{"moe_layers": [0, 1, 2, 3, 4, 5, 6, 7, 8, 9], "balance_loss": 0.0107, "balance_bias": false, "n_groups": 4, "lr_router": 0.000663, "norm": "rmsnorm", "beta2": 0.99}
Below are experts of layer 4 (counted from 0) of a mixture-of-experts language model. Rows are named router (the router's row for the expert), gate (a neuron's input weights, with its number), up (a neuron's input weights, with its number) and show model dimensions 96-143. Each number is 200 + 30 x the weight over its row's rms, rounded and kept within 0 to 999.
After each expert's rows: a language model's description of what the expert responds to; "gets" lists some tokens that make up at least twice as much of what it gets as of all text. This comes from a sample of Wikipedia text that the model never trained on. Tokens count by the router's weight.

# expert 28
router,188,222,180,189,207,220,243,192,217,249,225,221,256,227,190,174,202,195,249,200,266,193,192,185,210,174,147,219,139,176,183,244,188,174,198,190,109,228,233,196,169,253,193,245,226,235,253,198
gate0,167,187,203,163,219,194,159,109,246,168,249,182,238,161,231,169,136,183,173,258,172,183,198,197,237,155,217,212,183,169,150,176,163,191,225,169,169,198,267,231,192,163,181,144,198,224,211,184
up0,212,168,173,169,150,169,171,270,189,153,208,241,222,182,192,211,190,230,222,254,128,269,227,189,147,170,196,199,203,244,233,209,262,217,242,217,220,255,235,173,201,242,182,185,237,166,206,226
gate1,220,201,259,181,233,198,209,219,201,243,197,200,193,201,167,184,207,160,165,259,204,194,195,123,213,204,193,207,199,220,174,196,229,236,160,161,166,215,141,248,179,142,234,211,220,195,248,158
up1,236,187,212,228,171,216,221,217,220,200,179,184,239,232,204,214,189,194,187,165,268,185,144,247,242,169,191,212,199,195,244,222,259,203,255,202,230,203,178,153,152,217,222,212,182,202,182,222
gate2,218,236,164,232,198,206,234,227,181,260,198,273,207,243,206,192,197,159,209,203,188,194,174,190,189,238,199,176,246,127,170,199,209,158,198,181,163,171,199,241,229,196,195,232,160,184,208,185
up2,210,196,182,180,200,187,101,189,201,177,196,162,217,186,250,164,255,218,185,214,224,207,192,219,229,218,218,205,214,173,176,190,240,201,224,188,224,171,141,181,213,138,241,199,201,195,242,263
gate3,162,195,264,182,197,201,201,213,242,218,281,209,228,193,233,244,216,173,182,161,187,206,181,173,187,214,214,204,203,201,184,192,159,211,224,199,159,163,227,204,163,176,232,178,182,228,176,148
up3,256,203,227,231,197,180,173,216,178,223,217,208,164,184,205,135,176,208,215,165,140,186,226,183,220,210,206,178,216,226,252,201,158,211,203,203,183,183,164,217,235,232,188,196,196,216,174,171
Verbs and nouns in album, song and film articles, such as released, album, film, published, and "on" or "by" after them.
gets: " on", " by", " released", " album", " film", " with"

# expert 54
router,205,216,178,191,193,211,227,193,184,213,144,244,227,221,169,240,195,181,180,168,192,203,191,182,189,145,204,187,166,201,165,168,173,196,167,180,230,213,182,259,180,239,223,208,230,204,209,242
gate0,187,203,189,143,218,234,248,218,250,200,245,229,211,150,183,200,185,225,179,169,241,246,169,213,220,184,208,207,231,224,195,155,195,212,172,174,202,172,131,165,237,231,215,188,163,175,204,224
up0,213,216,184,182,215,213,191,206,142,172,178,183,230,171,227,219,156,228,181,238,166,175,189,158,151,203,180,174,183,175,183,200,244,157,223,212,196,213,207,238,193,158,224,242,195,211,166,209
gate1,147,208,202,155,191,222,260,203,210,167,119,151,192,178,187,204,242,187,192,251,218,241,222,173,172,247,190,141,170,112,214,223,190,166,182,187,200,222,217,199,179,239,191,158,244,234,216,194
up1,201,206,216,191,166,176,232,174,236,188,192,141,170,191,184,219,197,242,185,168,238,129,188,252,181,186,175,195,218,200,197,171,187,206,200,228,199,193,185,236,238,193,182,235,235,204,135,238
gate2,178,202,215,191,212,208,185,166,170,229,182,179,273,153,179,198,125,194,219,187,166,236,262,135,222,172,246,175,194,220,190,188,226,164,208,185,180,202,205,177,215,217,223,223,211,199,163,231
up2,192,212,210,221,212,212,210,211,209,170,142,166,209,232,165,112,163,186,184,232,183,175,200,158,203,190,163,198,255,182,138,182,228,154,175,164,175,177,186,175,261,228,189,165,214,170,212,231
gate3,201,198,250,229,143,254,203,169,196,195,202,197,201,228,197,235,245,185,208,182,209,246,214,178,182,237,193,230,147,190,189,232,248,207,146,225,141,239,244,204,210,158,232,242,211,179,203,224
up3,141,178,179,203,227,162,207,208,251,213,154,228,190,260,255,217,185,233,198,215,241,196,202,156,200,171,144,194,207,175,225,235,202,179,165,220,182,190,170,184,186,223,197,183,220,182,258,231
Verbs and adverbs after a subject or comma, such as was, is, were, also, then, now, often, been.
gets: " was", " also", " is", " were", " are", " not"

# expert 62
router,208,220,231,195,210,214,244,202,203,170,173,218,247,154,195,231,165,185,205,216,164,237,166,212,161,193,257,169,179,143,204,155,244,172,185,214,209,178,160,272,171,160,219,169,219,222,211,211
gate0,212,241,213,215,170,229,212,182,175,209,205,211,220,205,202,164,249,223,191,162,244,180,150,218,213,197,159,198,168,196,214,191,206,169,175,198,256,141,201,186,206,192,224,214,210,226,216,209
up0,208,246,183,171,210,240,203,182,240,230,224,160,235,234,209,130,229,189,164,177,184,163,207,167,195,248,202,170,231,179,195,146,220,238,226,207,213,233,204,139,206,202,220,226,207,238,229,163
gate1,175,154,200,183,204,213,254,179,189,187,184,208,198,244,243,178,145,217,303,264,230,175,205,208,196,194,232,219,178,193,199,212,118,165,213,219,183,219,213,189,234,182,216,147,172,203,270,193
up1,221,178,218,195,218,196,212,239,208,173,210,215,198,216,188,186,277,180,186,143,194,244,225,205,240,185,194,186,250,197,144,189,214,232,217,213,210,184,153,147,217,228,215,209,160,171,223,176
gate2,196,233,204,234,211,167,219,181,185,218,191,185,201,165,225,210,139,271,213,216,182,197,217,236,195,230,184,194,175,230,189,214,275,171,171,194,162,199,192,170,234,217,217,171,186,208,182,216
up2,163,199,260,219,195,144,230,216,214,191,207,179,205,178,199,240,187,163,198,244,199,181,187,208,195,175,193,206,229,205,163,176,210,233,185,152,262,243,186,208,167,208,202,221,93,228,223,149
gate3,168,217,204,211,228,153,208,184,205,210,287,207,191,207,196,187,180,176,217,165,214,167,180,200,239,245,188,219,148,190,241,171,176,202,219,195,197,201,218,135,190,166,193,236,230,199,273,163
up3,210,189,197,198,237,198,184,244,185,194,214,234,246,176,178,201,225,237,192,188,169,175,174,188,209,208,174,183,157,241,214,158,200,160,190,223,222,213,157,181,183,227,170,222,198,217,193,179
Sequence and time words in biographies after He or the, such as then, first, later, previously, subsequently, also.
gets: " first", " was", " He", " also", " then", " he"

# expert 60
router,208,229,233,209,211,183,178,211,167,173,151,216,173,252,183,233,227,218,206,158,203,165,293,215,225,240,177,153,245,203,211,206,189,232,186,215,138,163,177,232,203,163,195,157,147,207,183,235
gate0,174,203,222,163,228,164,233,174,193,173,190,164,206,234,240,227,168,157,222,215,186,257,184,194,176,180,215,164,181,207,209,234,241,199,189,228,191,204,229,233,147,213,189,160,186,155,184,203
up0,178,174,202,235,180,195,237,200,237,193,128,204,204,215,229,183,152,257,180,237,182,190,220,162,196,189,220,192,165,216,230,177,188,160,226,219,154,135,162,184,158,142,236,157,187,269,195,207
gate1,175,185,237,182,237,223,216,218,141,200,184,232,188,153,182,172,228,207,118,218,204,203,226,130,211,169,257,146,204,174,237,197,207,205,207,158,236,162,221,162,199,214,222,167,170,189,183,221
up1,186,225,241,209,158,243,194,197,211,233,132,200,188,168,177,235,214,178,204,182,226,169,209,187,239,183,205,191,197,180,155,238,195,166,145,196,224,228,228,198,231,166,171,237,175,205,198,112
gate2,273,182,223,207,217,236,258,208,217,181,200,222,254,180,192,196,171,162,195,185,220,176,267,248,206,223,253,199,215,184,188,167,205,200,233,206,198,172,210,213,274,186,188,223,167,167,172,195
up2,255,193,139,189,200,187,164,252,198,173,179,218,208,193,198,242,248,245,229,140,218,182,246,182,149,214,142,172,193,197,196,180,172,194,262,217,216,212,111,250,261,156,275,216,171,211,200,181
gate3,211,176,228,204,224,213,226,226,215,195,181,217,238,129,207,257,255,176,182,183,161,234,209,184,229,155,225,183,194,194,140,193,221,188,186,191,238,220,206,216,200,175,204,213,166,224,254,242
up3,167,224,186,163,210,205,203,197,223,165,203,217,308,232,185,175,206,174,130,188,219,217,208,140,229,180,210,227,161,126,206,175,198,118,210,172,183,186,185,217,157,180,165,186,207,221,209,191
Capital first letter or letters of a surname or place name after a given name, such as Al M|oulder, Gil V|illegas, Saleem R|aza.
gets: " K", " D", " R", " P", " C", " M"

# expert 15
router,251,204,230,251,165,177,179,208,203,173,155,191,183,251,186,227,201,194,217,218,228,138,206,181,176,163,215,216,237,173,229,195,253,235,227,179,191,203,200,260,219,186,175,180,213,205,247,244
gate0,183,197,181,158,220,228,223,185,201,201,266,190,213,187,194,195,181,215,193,195,195,228,118,226,184,229,182,165,261,224,176,237,169,214,229,216,167,248,152,209,212,195,225,196,195,278,196,199
up0,198,189,231,202,215,205,169,239,209,153,149,231,162,162,208,205,166,180,223,164,167,195,127,155,228,232,207,159,230,155,189,221,185,238,221,218,174,209,172,241,218,198,178,188,195,198,207,191
gate1,233,193,244,166,232,156,203,177,207,241,209,244,224,217,188,169,217,226,185,169,238,193,168,239,195,248,185,220,210,187,211,137,231,178,230,217,165,161,204,182,239,181,199,227,240,214,216,218
up1,213,240,200,221,193,223,199,219,227,222,266,260,193,172,184,182,192,187,177,188,229,215,212,198,187,223,236,180,155,211,255,230,252,199,218,250,167,194,220,225,199,214,216,258,200,162,259,212
gate2,161,237,169,216,231,216,152,241,192,216,206,189,194,196,210,189,143,236,170,149,184,222,221,220,224,220,165,229,222,194,213,213,219,193,202,156,213,183,156,201,233,238,214,179,229,232,204,196
up2,212,190,166,233,202,126,174,202,180,224,187,215,251,224,178,177,196,216,164,197,183,178,190,197,236,197,200,129,167,170,210,277,252,159,185,173,223,183,186,143,210,262,204,165,232,218,229,231
gate3,264,162,194,244,224,183,195,175,134,165,172,220,171,195,272,207,224,240,263,233,209,207,233,172,245,203,184,146,189,171,183,213,234,213,197,193,204,229,169,152,260,220,180,166,223,190,229,209
up3,132,243,206,129,176,237,222,169,233,171,162,199,198,187,204,240,159,223,189,172,185,207,187,203,183,211,243,198,183,153,206,189,163,170,170,221,213,196,209,269,168,198,219,229,175,146,169,214
First capital letters or initials that begin a value after a field label, such as taxon names after Clade: or Suborder:, and abbreviated "S." or "A.".
gets: " I", " E", ".", " A", " A.", " Clade:"

# expert 41
router,273,227,201,202,158,235,213,210,143,175,251,176,161,187,183,162,242,208,238,144,242,195,214,199,242,288,194,223,210,217,153,154,195,223,215,234,195,199,227,150,184,236,173,193,215,165,179,171
gate0,221,203,169,199,143,219,264,215,187,192,192,229,200,178,194,238,214,213,197,159,241,213,278,205,249,266,170,209,237,159,161,166,197,189,175,238,190,196,228,212,189,192,207,193,204,197,200,177
up0,168,215,244,192,225,188,194,202,215,173,221,193,193,186,166,168,183,155,232,192,237,173,207,223,185,139,213,155,151,226,220,180,195,204,152,174,159,196,203,199,214,269,236,197,167,241,230,166
gate1,196,193,190,144,164,179,238,245,209,205,220,267,205,213,198,141,212,191,146,215,196,176,241,222,223,236,266,185,209,210,199,261,133,164,158,170,129,227,179,186,224,237,195,190,171,239,234,243
up1,227,246,153,206,234,174,185,149,212,179,226,201,155,199,158,202,246,142,222,228,241,221,167,185,192,241,182,178,225,259,226,191,251,214,181,182,189,181,185,173,172,178,219,183,239,194,215,211
gate2,189,182,175,199,212,240,149,161,155,165,172,188,179,236,189,166,216,178,212,150,154,179,221,136,207,222,140,241,177,185,191,180,195,206,171,221,204,214,216,174,202,200,228,246,177,192,176,173
up2,166,174,170,200,161,203,230,203,202,252,174,198,228,201,161,203,232,204,180,194,149,207,212,216,145,178,244,149,190,222,246,216,210,265,220,170,180,149,165,175,176,199,194,199,278,209,210,184
gate3,243,193,224,177,235,196,183,203,183,185,217,207,213,224,172,219,213,212,199,231,194,195,191,189,183,234,123,199,227,241,207,176,250,207,252,199,183,193,220,208,243,181,190,192,198,204,179,186
up3,233,231,249,210,153,203,135,213,164,192,186,191,246,194,185,198,221,232,229,172,222,234,200,239,172,225,128,161,152,217,165,173,205,237,173,200,183,173,236,182,205,209,219,217,231,257,219,203
Prepositions such as in, of, to, for, during, throughout, across, following a verb or noun in running prose and preceding a noun phrase.
gets: " in", " of", " to", " for", " with", " on"

# expert 59
router,255,181,224,177,222,221,171,174,208,151,265,237,250,169,176,185,208,180,216,200,186,205,253,211,230,227,134,190,206,164,144,235,198,250,223,189,231,179,136,280,283,186,144,258,151,185,165,186
gate0,207,170,206,182,165,185,148,173,221,210,207,158,197,233,176,158,248,155,167,173,166,195,180,229,228,184,188,181,179,167,221,204,169,211,238,185,166,199,232,187,176,196,235,239,206,168,174,228
up0,251,158,244,247,181,210,191,179,218,258,244,145,211,205,124,166,242,181,179,208,186,154,179,220,212,176,163,220,204,157,187,194,200,269,208,183,201,166,185,245,241,180,191,205,189,191,224,260
gate1,193,251,213,206,208,197,219,234,211,211,237,238,220,213,193,226,220,219,208,246,198,175,232,141,195,145,270,147,174,223,155,207,237,219,226,175,212,136,245,199,197,238,160,216,248,224,169,188
up1,231,216,192,181,173,167,163,189,162,174,161,188,210,186,210,253,190,200,207,218,194,202,176,203,199,244,169,156,212,198,216,271,221,151,201,220,137,195,162,175,174,258,183,167,166,167,214,183
gate2,222,153,167,206,215,212,191,199,130,205,137,275,188,216,225,152,206,121,160,197,218,210,234,178,175,199,200,164,210,238,229,171,229,164,225,180,270,176,248,217,192,201,199,182,208,165,145,200
up2,204,210,164,207,193,202,262,168,268,223,211,173,273,199,198,237,195,223,240,212,197,225,204,207,163,149,155,191,223,227,170,221,230,162,209,219,214,177,171,205,240,259,203,208,143,217,189,226
gate3,192,151,208,235,246,190,197,200,179,185,282,192,197,204,241,211,204,204,153,179,223,232,253,174,245,200,198,214,138,199,229,192,185,177,226,226,153,249,173,184,202,159,186,187,203,214,172,190
up3,223,248,219,166,186,190,202,176,199,199,242,252,193,153,230,119,215,218,188,132,276,202,259,256,181,154,273,213,167,225,163,184,236,192,217,247,183,227,192,243,232,144,176,189,205,204,154,175
Word-initial al pieces as in altar, alive, alcohol, the Arabic article al- with hyphenated names, and other mid-name pieces.
gets: " al", " Al", "al", "-", "m", "il"